From a checkpoint of a small mixture-of-experts model trained on Wikipedia.
Experts: 64 GELU neurons an expert, a softmax router.
Training: a variant of Muon for the experts, 248M tokens, 3909 steps.
Below are experts of layer 8 (counted from 0) of a mixture-of-experts language model. Rows are named router (the router's row for the expert), up (a neuron's input weights, with its number), down (a neuron's output weights, with its number) and show model dimensions 192-255. Each number is 500 + 25 x the weight over its row's rms, rounded and kept within 0 to 999. Numbers have three digits each.
Before each expert's rows: "comes after" lists some tokens at least twice as common just before its tokens as in all text; "raises" lists some tokens whose logits its average output raises strongly, later layers aside. This comes from a sample of Wikipedia text that the model never trained on. Tokens count by the router's weight.

# expert 30
comes after: "| ", "- ", "by ", ": ", "J", "USA "
raises: "M", "D", "L", "F", "T", "N"
router:520507492527488506488492516517511495516451458458491555499489518486447487469531514440496501515495508481463511482526514527504532485496509486491535503536513477472509508542477535508523467505559476
up0:449497500516543520485508527524478516509526497467495526480536506498453497549520522520524487527537495525494502484526492484529549539468523489503485509466467444460471524501508512499548467542511511
down0:468475471504513489495492468509512482506543499538539496489470475509537539494489495511501513488482506489518488440479529465483496496496525512511515518516500487492510486527500513495511508459516497
up1:509486475497486473518541451509505517517519517466473464554524485496498491490536499443483510499508531489528487549555534525499481484513500481501520506523511494499464517436483469554535515462534492
down1:487509509523517534506492517497535518471461451526511502510506502488459465515480492512525518482478502555496548478474500482519459531512488458461469472489544528503494479545519561490521482485500479
up2:534445506488467523482518511505513515505506517515541484525468514489487500484488503501501519510496519489501449485478445525499519518504492517529452461476475475494504476486535479500510481505472484
down2:529543523534509492535507470524516528501499519526494474446530462491516520526474522514523483500515484499422516549454488518461489486538520525514457483484495441514543491480510518503513517492555470
up3:484513501477495436474464506522500459525487501487539501473513520458501510493525465541472492477531527516515546528520521501524513524479523485487482489508490536487478494530454520507466516535471513
down3:503488471520485497483524500511516556482519541513511523518541486499533511496526494496496529509563488476505504432504420487527488531504540512507568499516465503519515507445493481504513534489527483
up4:458504490484544500467489458481489494521509524490461498477513477503482474489477512479495485500509485475477497536505540533489487488460524503539498493512550534491514509498516483515478511523545441
down4:502509530499520469534481498472498503470491548463509522481455525544496511522471498531479474562477489491463508529480511482464477492543493480499528456478502505506507485508518500498542493482469520
up5:496518524500517505446479449497464488500486541534472548508520482503467493479515495499491469541491488526475475461494499552515516492509512519485499501495530420464510505529478554502466484479509502
down5:457497511493491536541483544487505518495490460488525511487503537484479504526475515493535506517469516513498476460527471468500443516523477477531503470526505512500544476515547527497501519462482519
up6:514533552548511472501540472538500514467521502477491513507469514493457490509509439482497486508493545530499554488485528464491503523497470515496499489468461507528548499504498512513539529532522504
down6:535495463504517484476489506499517497480491524533477481485468480528482498501497488548478470524520500496524499470508514495484502505512485498443467501511562555499522493514520456522514495477483503
up7:487499506493489494571509539498534460514522529463482490511549512521485510472530485475515521540437472489502504502495515487476511536496515523481490467496493530501453468530486507504514535528506478
down7:486503489531531528488486495544513508507526477489546537514459502500527483518451481505542499497487500485496478531492503516480449493476522514487506537471529523465483514500472494515471475499487470
up8:489493505465501503498482560493480512493487465455495501509489510492456458538514529494552543503477524495528529525520486463510450515496480490500491492499504492486502519516510508490488484502496499
down8:517504520531471478488481495483511518488531529502497471474564527544518507472532521521466453510485523503456485507482480497529484467519500532496488486518474495506485470507539527468514543520449502
up9:502511523476480517464494534529518486506518527538519527525520531481508509474462496513510500494475479538533507500500485501499540515485513537477493488506532527538510486489480500501469494455506527
down9:520519489499526457497535511473496524511496453405520496460473496553530478476531491454477518495494553487492498510495531520461486504516517440495486564475513525512499517536505519502537478538505488

# expert 24
comes after: "| ", ", ", "(", "in ", "–", "- "
raises: "0 ", "0", "6 ", "8 ", "3 "
router:498463534470500473449480506504500485462500470438544510509486503464475529487505483496494531493494516476486542502482511521507547528491512534481510480505527497517492511508522507514525513476515466
up0:467510515533498510536482523528475544525505516517530498491512469498503477520479515506484497511530514446532522539469484524454525563487517467523491530569525513513487466531468487499499505519498526
down0:504503476482497483492534473489480497533497481498470510470513502510504495511518466437484516498471516499482529563504522513491501514538537476500523510484483502541479477490493501521523463485500480
up1:509500480491506469462494463503477471460535533509512494476501506499517456530505527503497499488467469497505530481532525498486531482506475525525491491501500473505537480497489526489517503542480484
down1:532515487485508495491537497539502447525541511477496494455477493490497501502481491542497531515524512510474512508492503530458532490494504500534477495526498509550521492528535491504509509512540527
up2:535525508514540487510529516456523476506495511498468501482481517478490509504472523479504538532526492472484512518525467508478485511522459566491476511483464490483510508530527533467454522491514465
down2:510492535481484537455505470517487505450540479507497455517489510543548505525518525511491509474512491477519499536456475516480539490463521482487482497475471523523533492483469474509506464445547461
up3:485493496470531437519456527513456465501474517443513526449502458504456502545528498451509540482501523485517551482503486462480521528530513466472500507457486502514498519506521495466502483476493480
down3:533543468537495474483488466496516472490511520487500513531485490518496516489523513476502542510486483498528485517528512513504477490451520542467504464539581474536502553505520535477531488474462441
up4:521503486481453490514520481539512502469503492504509454504482480497491509500493493518481513494511470561495488528530528482460543503458445491519506486494518484494488526490471492510516484461487530
down4:484521527487472493503486488494505471472486576452493500499508481464487507463485498509483512484477512488495522509439480476483497503538501522514504512525497502556461488501511443518515448481486522
up5:435466496533491488486471546495515468516462508531491553470493491474527513477506517468499519486502465527470518502561488513459498529452484492524512517512502511493497527553494472504504519501540493
down5:491503514519502492479517521493496502501510510467495526515488470506547469494526473472484527515491466535501478497496520495520449507499488477534531513521468487476494510506482487520491473496485468
up6:515497449435475504522494451537535534504509487505525501482551549497502477469518523504511540534530480501512475523520511489506468534495518456491484487488517513518452476494486504521526529502513492
down6:514487485479539532519505488457494520519472483544548522494468518474494507510510473533509492543530493503512529497482571466494486513533513509510513482510509472492524514541465500490518516490504483
up7:513516499529531523499528478512497550495536478521531496516463482490519482502499465515502512460526525484475534515527519495502500502473475527519542520488522494499530490546454480498497506525501506
down7:457471506460539498496530479489473494499485562501483542503517462508497514502494521519508497512464468498492493544490490519484486496512510479520504508485499535503475526513473522446506439495521506
up8:517459542480526502541458496514521504488463532493464522547505521521481552476474494516501483478500573501471461474501494469509493503496508482513494495482486513509513534435485520533461522515459503
down8:507502511488485509514499481514474501490521498523471494530475526496486493479465541482479486500491523500497486454521497494514506504540537514481505494543490520488467530465520500501482482469530510
up9:478516523519525521437472482461512511458486516500494519535519541493429506502546539506500497489500518480508470481517511479478531533464481498470507491468505476517467496458522494481520481501536520
down9:534480464462477508477493528500519523463484547535488496530495493539466501516496482545474506511527535498498488509475505490473488510537522477452495506506493502507498485509512512498493507519504499

# expert 26
comes after: "the ", "The ", "New ", "United ", "U", "North "
raises: "and ", ", ", "is ", "is", "in ", "for "
router:487482540557520499507500453508494467543499478496496518546467499483513499505446467476524502507527530459513531524472479483505537537541484560504512521500476486509512535492520529460498489518500531
up0:500510515512480528527502535514470483515508463507488492546456547457531495551443510517462500496489563521491452501481527474520509545515514520457514494499530524465526513473467515468537524539550520
down0:464497444469537531465489515519523506516495476495532487510501530482508483478503513488499460427516498505493474523480500513522515500511494512497559469494514461530481485472491517479458507456439518
up1:491493523487534466503497533507493476494518498480479527545520557529522478509496497512479482500512583510463526516492467538471477515510502492508484484493444472478503503485460550482530484511510525
down1:488488522490478476503537498536473512490494489541511512503522532565501496472506486465523515455480479548519517501529510469505501530507485474499531488489561490471513457489529486489529498519474480
up2:517482556472489488503536558527509472522487501445557515544496496481473512541509511478478495482465491491495535519489497490493480533509457521517486539517468525481518489533493505486494499508508495
down2:545495499501510499486500513527503473526470552484467501504503515491527461521482504504489465455503484487459502525475480469520508467538499496529536550497450530469488524530469542501493483502524508
up3:462492523513520481463493489491469538499480525499509475509521509492519456488501471491512490552453505497534494484487494536519521547514451468462492500514465479501513520459494542458465529499516526
down3:561533490525524442487543475461520475532528429524510498490491524492500458455516484511493479468549515492503499499560553480510510424556490486489497485513520493480489534501491488510497517499492486
up4:472487515502490480504514513468516459528466524503517467529491510466509516484506501526465465481485531481538471578460501460491495511524419494479506490519464534478458488465532536471502503504478512
down4:515469479473537487481475461468515525469499490425494494464506509478455496511512519488535489494504450458463489510506500503534466504496568505515490500486558502498460518484470501530501530477516500
up5:527533504510501484528509505496511475513477495506502560513495512490459516489505487496530520489508485483520466486485483494506508464518459526476523475517471489498511476507541541466462486515471523
down5:470475518526489451483493502503525448541482534482492500550513521500513471489514507505484515529477521534464511438507526457523518519515506495500534472544521486463545509543488523450508539514495505
up6:478476547545513437501482525501496501528484475511497518528479423516475509508493508487493494524481470514520465569474459498499474530483490513488480516516485491491528511494528475508516466519534472
down6:507494461511532516490504511495493540523501539515481516492492510504481490492478459501475457495516532503527515531472515494531514517477482497518535507497525512557489510497523519488494511488466499
up7:510484463531484517518476595538505498513485476475486526512450528471480497504575488483475521511463520488509496468460494509476526522504515520518530510548523485452522507550518494508476477496480532
down7:488529514518525499484507496539497487471490495486497528512510509511489503485506522472498487518479497497514565487515464469468514487505538527466526472518521531505539448474483522490570508510514534
up8:487507501537494522572495538482489521520523517520503480497474466531474490482495522487495469508488491468497471537443529523487507480518460514504475509539492471469480519499493532566517504489493507
down8:506503507460506513528500519475499511461506518526441532489490505512506475512460487515480493518501475485486438521505476491454524473485489477507500518483490525532421546528452485484511537513506496
up9:490533463535437497500502559535478553486497512500459493493499500500500513494489479488496491495467471489551511506524496539504479516515509496478562506467524524473509475482485485505524550496505460
down9:538467501493510542508500487474520527501496497517474486515466474455458489528492524544538501519539529500489516545484499536456492499509484467534500466542512514483481514480467543484531497508517479

# expert 3
comes after: "| ", "201", ",", "200", "202", "; "
raises: "″", "′", ", ", ". ", "... ", "\" "
router:528504544479532494510511520518517483511470505488509506486478514478505486533522472486546516516499497483508526561527493546451498508471504529547531497493537478525479508510502527490506495478505424
up0:522490426508460461505510491541492507468460531461526469456507517458466493488496473509528533529496496497523502507495502492505503466498486530477469516497532482499514521487510516519486466503511531
down0:515514510497491472476488496508490469463501512449527503509497519468529499511454477510518532489474473505480466528521527506511522432492498499481468499572508490502514501501509467502494503484474530
up1:510417495453499482499498528512531531525507509428506502513530550523532496499467474496446483489457478524504485480460517553466465562520496435473497453528502503522499485537475491507544505479517519
down1:506481528455528498517495502493462491484538484475499487497503509515522483484500448474517478508487508438486521532473536493543466544488502478499522490522486491502479494503483480496537498546496482
up2:504481523496523483497448478486502542524527487540485476522499528523529512503530468482490499489491531525555524539539521488484524535481518509502541523529486496502541519501446448500510502508504463
down2:527514496516494498449496482486506478511557460497507492506480496495484491477503460529460499492517535517504521499484516510523507524461457504451501530521501514466515518506471450527498506464475555
up3:524476506525483482471541477507525447488536486517488514488498503478490502495520469511506482495503494509496505549481493487488522464493476476508510510508529469498459509510505530487469495529486458
down3:529454528499467483491494503527515457459511476477478495502537496505553517478473494518511494537511497493522503483464528483521514439511519449474519486534504497507529470474500508534477470496440478
up4:536520516490465487560513518513520523513513425524495466479525523475488509478477479484468488527510504546476517549522481505520505543493490500513548517507501487507491482485526506466486495498501466
down4:494497516501507512494509450514532480487487484490506515458525518474532505474511513456510515506485472459538494465530552472456498493466499531495507493515547506485513500472539448502480501514475492
up5:529535475516549523491516488492487488497505556512509501485499462509521526521506494479493478493497467538486546447466489548472493525536488520530532515488544524495454489491543513500499519514543471
down5:493516497477492480494504504495497462469482473524482506515515499468446481530469491481466489463466509505496535490498496554483517491529489484492456520466484490523463513492451501535472461518506516
up6:519518504554481518465446490515542521528505503505521497538504454505470500485520499434541500501518480509501543495572499500467520477559504545524492506493538514469485472518482461533489458493522509
down6:490492544471515483502529482467481489528483501495475491471406490494510472541506471517479484537503504478477491491461511550553523491469513508456502492444476499512500560522502494481502496517484518
up7:511483518535482464460448514519509506498441518492490573518504598484517484514490483515558549490520556503536487511534515526492484541471500511483494499465497543521496526483533519468491493543496498
down7:510512493517498525542486488481514509540536533519523565492513495504491483435501522478501470471552533487523484497512482500451515480504511539509509505509475472497503527513519505484506541498505466
up8:518529454481485515476487492536512496503538530497514527465519481479511496489501479460523506485527516540517518490516487479474496505508459572485526492469544484512481497532507523502512503509516490
down8:530474526476487526501516546460542494514479531503528516485563526489469480510483470519483523550473481496511511500489507548545506504469511490477490457469531493528483463471505495482478485482510484
up9:511512511488499487447461546537532515503519527524505520467499502517504478501528516485508491509525491542508475530473471533502509505531509523530478508528533512431473503505464496504493546514535510
down9:482486503536447478468531522519507517488559513468492511496507532541487528551491506502487510479524514499514521502541439483523499494464519508548451517515476504536493532493494462512471512499530518

# expert 16
comes after: "|", ".", "==", ")", "===", ")."
raises: "In ", "==", "The ", "As ", "It ", "On "
router:494460528449545488477508503466494502513437470426527545459461525496500472536477473489500525518445526511479502527496479507456515532482534486563503507485516452499513538537502520493555494502519481
up0:548510536517548504477483518487490472503484508493519483482542492503466453557501480481512526478490494482494510499480469476533510492496487500483492522535577476516521519476459468499492512508511484
down0:489483510504511484435509508493473525504498487485502521479520510531489544484500515520399518500523509490535518471511508489466532494466502495461471527503459544517527528508476480496500470539483499
up1:455488493493502462518491501509503505472545512493506565505456541490520500508524481511496503487524507510487429493470524499481503537560501503528519516502551478507509509536483532418547495497484513
down1:531453514485469458489492488496545467509525511470532460579491521503505500479508515537462528522494498451538492494483526481497537510502520491492495497500514467523480526499485517451491520504556510
up2:471483496510507474507538471533515482548524524478444471483514467493464526446479495474550528508478519475536493520480486495482525562473495553517482492479498492518551505543504513420554502470539508
down2:479502533512505494492520549506490513507466486491510496484497483520471507504495507524512520512464498497557464508489541538448504511554493537503498531501522533545475466506530486528480479496488472
up3:526508502470487497420458470480524472507486508514498491516492486501443505484502513505487508509549510437469515486450515479475493523509478482505498507445510436490483492511465521499545536492499482
down3:512513545499505470499488518454495467485485491528504476473475479487525438510514477470515510462433503482514513457469516499491521494495507526496510489451510497523485452493485528530510496526493506
up4:518509479561505483509500439501488507537506535493512434513558503498540475536545505478520511540541479523500502549473467499497504527511531496504482481508464442507531485457524473523501509483481513
down4:500550478482465481464491466506478512493510506461559548523498553504538481499461483534472515509459516530489504518531494464502505486430511517546545518511442520468505492547514507497487523495520500
up5:476487504454525483482484485519498486488538540501487518499588544516468430456507491523477534500546551511511515490511493484523518497465480490460497498519464446502479509469446489540554495507512499
down5:496509533488504477495505573471514488504505495526540491485485511465527478489537469483509467484501501489521491505449488458500471500514489542509468499474489488511476498486477476485510504496486507
up6:539530486504509488503509477481485517528497483492486549509463519446530488524531483524486498518480478492435507504525502487496512517483478495546496475481558516481497502507564476480511516481589507
down6:511495510523515468467481509498542487502503519539510497462556530534522527489507515512559507506496485553512528522511485496524517494482492520480470518492503424514516508514503536518489447540527540
up7:531492477506483507489474475476498520516470503538503488529514507529514481524452499481518498504465522496416528456503504515516504490530529476509494521483540474486526518543476476537509516509516484
down7:549491497471470474493494496470498467470520575524539533482512546486468495484475505490516515519515516526487521482532508489511506540522520487478457513504481520509502508488487473498469472507491524
up8:501462481484476505513516509513512406502496540533512511474526459494503540471472497460520490497480516505489487506488485510500516525500524500527503505498529510503506511441508510468556453480494483
down8:514473529458512491484529519513517468535502478455482525453495494503543548525458471469481493473489506528504479495484519485494477537480567501529506529523513467503491515472519529486506465499486549
up9:511493487519479494515459462520481507524519508486556472493476505543506475526478500474567516508506453511450551526467498515518505509526547481508504532508528485489543516506565492418520560507513496
down9:549492465516515516525496496500504503499492495477472480515491495460496470497485433516507489512500512508495474519511491485505488530489513492520489513454501532537491472509472486479525479499457499

# expert 7
comes after: "the ", "a ", "The ", "his ", "s ", "its "
raises: "of ", "(", "and ", "in ", "for ", "on "
router:491486514496525497511497523474532498514484472458509510480483484458510468538489485468528490541506516476499504491494473529529503520462468497472498533494478447449493472487543497500537530469525456
up0:464507534513510487492509507461520489477479527517517469487457545469490473517543461487513483477506523513473494516494525506466487476552515503500498507545497429521505490491529499482481480505508530
down0:501473482499550541536482510518492514510545517480480536539542509475501514469512473456482511514517521483536510467501460504475516472497506472536524472487509545520495510509442498511456497520496490
up1:458486550481509474489538555541498487493481512479489533516466479506496518571508507547483523496513498499527506484528447534522501498521535491475476529475473495559552494521510561488508484521488475
down1:519482530534508465464534482478526529490513504499508502484499442510513527504518525525490532502549491471524502508501482468498521497524531488494491518464467539508496508499522495561514508492534493
up2:499534487470486493446504453495501501510495492495495470544524494463510412485548491474511495503485488514478467463529494478492510491493481539459530504518507484468486528452459499501478489483544494
down2:537472534461464512499503515511508470475512512500519533462497521499512519498539498495466516507518514531504492522518529505537478476526515482483522521478491513515475491520490511478494541536478437
up3:500484518562459501490496466446514534517490515513474506489563493494445528498497498466508491497504472536523518495478496499505486540514522482512515505470488506446489535507538470490497460496498497
down3:489530538460511509461474503533513496497481482494540494493458465491520476500516501502465494527517502508505486511511490506509493492479466510504445488551522490495484470478480523506480478517482489
up4:469522500470538491497501522499519520511482560523499506514494504445496492521507531513538509516490547551537497501475489488492515484504529507532496460540529492523482503513501478515531526491477517
down4:463515543497514489515505564539486495509513491467484492565499492509505538495494493535496504500477495515492516500448494447503457455524501545469478517529517542491505500528499469497525491519486492
up5:513509521491531487486484491469491494501485485487471520508500504482488515515507500544468506553467516461483479465546468462509487490475486484477484497498479431475474497519519510477529495523505484
down5:450555452512489523444448538517491501474495536511528488492501490509480469431516515490519524450463499506452488529533491535536528458491534549511518500510500537501476506498497465522474566524517533
up6:500527494498522449495454474518495448539493523530514479503473465510464478519482529490496516501483469515519488524507522481501490483490544523541503445529477500501502489456540472518496538509503529
down6:459508531513500481481494510483501496495508549480502464474501493466493507530488519522533547511478501510484511443472475484476471497485545499530478492543482511522514592485525492482475484504441491
up7:549506516469489510455536546529472531492473526472497503525454518515496509482482525500476525530514473508475491536486491470524508501504483518517520517491492442494546499506507528512480490472509495
down7:544517453489463525470484504508492485513505504479510486501492518504511468498519476544494485471490479493507501516528495514481470514478498515455475502501496535470485499500503493542492521516474507
up8:519493524493517462531494507459485521507496497513497517557480476522516504529472489479507511500506525476521541498519470446508528519477469503467474474472488475518498512494523482581514536518504494
down8:514535453491501487467499498570494499485485493503518488520505483511548503476474504504481458462483528527519477530516489510509502493486473516496488497504528506484536481496510516466466505510515514
up9:508446508515500508505523483500505476525481518518519526498541507443508495480489510475520467506494538478520550498530487468522501524486480505524499527448509497504482508511531499489498505479496544
down9:510538500504537507492486470537525517476497500544506471485558518525450545481456500477505447488492500531489533506473525517510562552507516488553483498533504495494530503484490494470461471497514531

# expert 9
comes after: " ", "1", "2", "0", "3", "4"
raises: "\n", "9", "00", "\n\n", "0", "00 "
router:466483545501538521478485479466514477465458481499505526505476497525498461511458496471522549490508503489519469511509480485501491494473519486533529507518495503518472521509511529477559528499488488
up0:474512496483445521509496456492502484530520532509490468511521532518503483538499475471474477513495469498478501437532490533531507498512517481507502514464533447494552510473496471510519532518515515
down0:484529494519501517495498468517507512472518507462447471532488494551447441544508516478498496476499476528499478480510442514489509475532499507448541509500495499503505479444456468518513505519504496
up1:498514546485526554482524525490477482492504471490503463512485485502491498515506463549498490515491502440513519473523489487489509478523485533506471518486490475527491479542515509542533514527507495
down1:528507470510468437506519496477495525456508543498492495519547477530479467542493520524488463506522510467503495462514504517508481519502528550474461484516505498556506485525507491491518521503498490
up2:487494521512475519452488448527525491533522504508500491526472557468559481536482493458529525459526526498478473522509496478498493543492496554467519496491541514474509575455494531476500519478528505
down2:476489520517488493503491500444458538533477505457553514529495481449488472506476484550491482488498565529488493492491515478504496551520488498499480435476524506533509502515501506455497506509423508
up3:503456505515526494519476495502498501471467506479516559545490512510520478539521463455499468500513527536493517513466498526526511502477535501494516493469506488456497489487494512516479525492509493
down3:467473520505492467510493478513458499503508540522474489524497518520501536523474506508492523499505479513482501484473484486489509505486495527498507503523515475505525501488570470474496495565448492
up4:469492513524551495505460463520511465442536504522496476481477520482488534504498510444494517517527504496539492558466516435512501507493482505504510513517474499527477499504496497485516508493521477
down4:497547527513503492479490441511518538487538532486497556438508494490501440515470516498479472516489490483467530467459488516501489499472508499463502511494486527498493482553463481506448514517475495
up5:484491519480470543485492522499522496497455547484496472469469524480515525565459517475516531496486497478499488479497481510468481493490484463505492514534490482509494556476520492468493520514518501
down5:545478505511493469492504449507516449490489508499517534516518519470504487542501515468452526489511481490440466457487502510509462497500499515496514493487508510489472448507534474504479467552478526
up6:507479509537563498510469508540521558480521538467480523473528485523482486498500435483460529528530514510521492517459492461513510490479532550550502474512474509511513490532490522471507570494497491
down6:542517496463550485494507503541496527517483498498496455490521493496484466536494455482506492487547457532523538476498517492519522487501508494486534490530502472461507504485489472507529528523481481
up7:468503525547522447519510487539513518511474488463544508517501475526479424551517507488500511488504503478492549523496482513506494507457484547560475564507468519490485504523504497489474523537478550
down7:486537502505511486539446465499496456491519501481478535475499515497537501475481482473494533490523462516480529507503515471517486486496482521517535512544500486519486567490456468481496535474463490
up8:510476520529478482474538526542515541512463499500447531506538464515512496499524449443513529495466491574536536516507485467510507478500488499511514478495507537511513574473534553509532514506491460
down8:539523582516498499477507493538508494483495482520516462506516505508507513508496493580480486530528488479517449468489515482523485462506528523530469470522462549522505494468479497504521462522509509
up9:537522504506498522443473520498497465513487481512530525474489492437450521481496516498501499458528505488531494502537519454514485506497508514518502518562470487504484522483447527529481506497470493
down9:523542476544518496481469499516486484489492468511509507453470472491478455480526486540517502496544502523508492530531520497490489481507512497556500473499477491478417535503468525535509477480519526

# expert 38
comes after: "\n", "(", "born ", "Born", "was ", "="
raises: ", ", ". ", "; ", "."
router:497503512443500531529443511500489458494467466466501539527494519497473493517532503493533507505470478506491533524492436504501537506490485528516539535538555433472535535492505530499482459480486506
up0:526487461454532494492506476500500502520517485495501473486469507486488493476495501493494470518517469521532534465523460474490512537504517486542530571459494495450499465509503513471491472465486459
down0:454493493490527554542477564548486498523518505518497504489470481519499471498480521479515515541525520474480497539500454496517494509551484519516498479530459486500506482496485465506503467530513506
up1:521474469500473513478504492479500507494429500455511471488489527529493536495522497489517464488500500513459476544522472483515511487453511481508486514537557470449522516510544511482499455520487494
down1:495514499505515522476485497518498489474496513489492470482514522523499550481548547486476486456498528519493516515482525530465499530501498515450478531495490476477507509476515527495477514547481474
up2:469547477498523491512495477526486472509491505488526486520540495502498495513507468486495565501513528505513552534449474494493506506478470525482524490478534507508512503477520521504489516486490502
down2:498506502541477542535502489506541505528476502524479556536479529444493552507519492491499515496520549506467504481537491446500499470484488496529543501517490480508520569497520503527468488509518502
up3:485473532491504512545490490526497518487465472498491522498557523496510499509496548498505485491472513508519551458491455510446509480525486520484478493492494480520498544513504518550485495497457499
down3:547486458526486468508517521519527535484525494509516505506535542491526492479510488496492529545535513497481498552462495493499533484496511505482530507528534509465500518510504495488505501506513521
up4:521509493483491498487482484472508485473490510468483531498467509502454466519500478498517536501443537546445500526521490466485510502470527522489493553501507470522552525492445498513488484459491485
down4:477513470461515519490521529457487502485553513508533507516508499523494404507535476499499481509513479504474487501492494493534488501540500503478475493511470456495510471487486497543453457467566517
up5:539470496499538527506493492508480481500445489458519549497509572513491463518522520479531494506481483507506506477480477531456495542421533516530456525491511500487506490516520491515500485480515469
down5:475507491496508543518464511531473465450560494547449525509471496471539474514489486533501491463517500447476476533498503492476498464494487540516472540512444495508499514494507493503466485519459489
up6:474497545493458513489511481509504531504530510495522529493489520473542471515507498508480516488539470464533527467493538513495450466487484511506518511506514507499553514478469503467492458490471549
down6:460517505488496545502473507505492511488472489483514498501532492490536513464509531450508547496519510519500494511498485513480514513444493514527506521529488527496504499506524506504491498512505494
up7:493524467503513504507496451492472507514490492503502540512518479494504461494498512505469508508527488505487516487525474542487503529534486514512505476489516498505467512497507475515534520545445480
down7:500494504529531528525507462490499488509484525475498531461521470503506509533535539471529539538495471457483519472475522487491487498556533485523522475452505517475525540500456474475528500466503479
up8:516508496509509487518473546481495541476518505545487523542458530507526514545514479507532496492498497532499463534514490501501474486518497566477502504512533499513508473500571506476504484499514529
down8:502513535528517504466510502501509490499503567506548446495523512540536541483503502506504489504502515466481506505502510543523487501527507524535508499508540548490520501488557468508517485475499547
up9:519479541542526494505517488554496533502507467427489522551505474497515479494494498514460526506451482494512550491489515514467528499500493529516515516509546451505506441510501542561495499483523506
down9:522527520501488480482482481458497496509481537516534471479556511491496525482506515557460464513477471478473509519480521508541508542514489496509429439485494520508482483470508464525469538486508499

# expert 27
comes after: "was ", ", ", "is ", "It ", "he ", "and "
raises: "the ", "a ", "in ", "on ", "an ", "at "
router:484463536507513496504423511466516524504459456478538508469490502452503492518498495490515514540482508534475522498466489506485499489499540505581509509544523488502540521508459513462506464519507454
up0:488462544492500491470483510522508485476470484460486498472527461542480481484481543505511523500573532476511562493483469483523519528525475491503481445527502464510527511491528475577455527478488489
down0:566533498528453520500481504531453481514515493497488521485521478467539499480525506456481503536505498467469519506527502515472487469495471488516559473583530502513512519492525546483528486509462477
up1:479517461463526488554503534494504480501469471500499508453484492481494508509513479497501489536532481501547517476438502445478509494473531521540476489513517487502448499505581490481533488550510509
down1:472468478501457472467498465482508539513486538502535527473519485473515511486482522485467473518504466491524492495500468531521539472526509497489506496512460485474476497467475472517476512492496504
up2:515492492516512471462493515543483491491505520511509508502471500472515501533505504528488531491501512549537566500518529494508486481497507495462498517479475489501498524545511506493539522478536492
down2:508517513529440521502518516501459484492543516488496514507493496547478529467500510469486459452531514481503522516484475510506455477474500501514510494491488560476504517522507481475499478526485541
up3:482474539439479509469480520575489488514510474461499508500462464467498529518503492510498521516537495489437542487482467500485489474488531529498503482484479489506479501526486574482547506502491538
down3:496479477533541502523516506476525540471463498535484492503463501513496496568522506504514494535493509475514521502513533471515502537529500531502485504486507508534539490531499522539516491507504498
up4:460536506534503509472516472443504495502505475521488482516480459489468483464468546446541475507495533472492506549515489486533498490569524530509526487499515529469519520504506524505494494499469522
down4:488476534468485508504485490505504510481485500487526529493527494521485513503485513509486468505451428528493518497493492476495552510508473478484483461484499475554484469528509468513436514487490484
up5:513470477481480484480467503440517513514468481493523478532500521465511540475483506508494479492560463562496496499423512448474535507483514482512502467522464460521536554475465522519527512493487544
down5:471503490498522459514493580525501463533490495484522482485515498536499473507488504488481517496498488468482491487553495476526529493470499496499513501511514491538493503522496492513482476482504513
up6:558535515499539548491500515505489476502456490503465542515476503493496474509509496550490516467501483575506478497511490500475508474494465533443544534539504516491559487540502478493490509495475479
down6:508474516480487486566490468516474454484457448510495471497534486556486525493493497500542463539493496533559488547529514502555528501439519473504522486502488506527510457515463535480485490479533544
up7:540538469475535495511476474497497450508491448472555479518496532441491499507493450516531534499472500500572459510485526485529511501497499536508492514490447538491476514492529432451548518492506519
down7:555537464513480492502496489534483493504550489540502536469537505497490489527545493463509480448518511517485548476510520486563477479455478466496504515505528528443508495500497520484480515483546520
up8:485536506489473507493499502514481503507529483468517505438522453516511508503489482507515498525544481475497564497489486516523478504506540470548536496492492515491494517522459511461492536561537549
down8:480435477471502469524506508494530512507513506536518454507520510501504497479474475482508503535531486543512513515482483494491501562543517496530488449515476497497508499517467528518477508469532535
up9:515508571481545473506540513505488458511564517500506489455501480537551461465503513514522502505458487486509469482469487502490505488511520499473520482496500498493484497542519486498501508473484530
down9:474490473536493475500478479452502472503513501531478488456525451536490465504509507498493518461495498509506488515509506544521531535515496484489486489500468528491525488491513537487518483459493468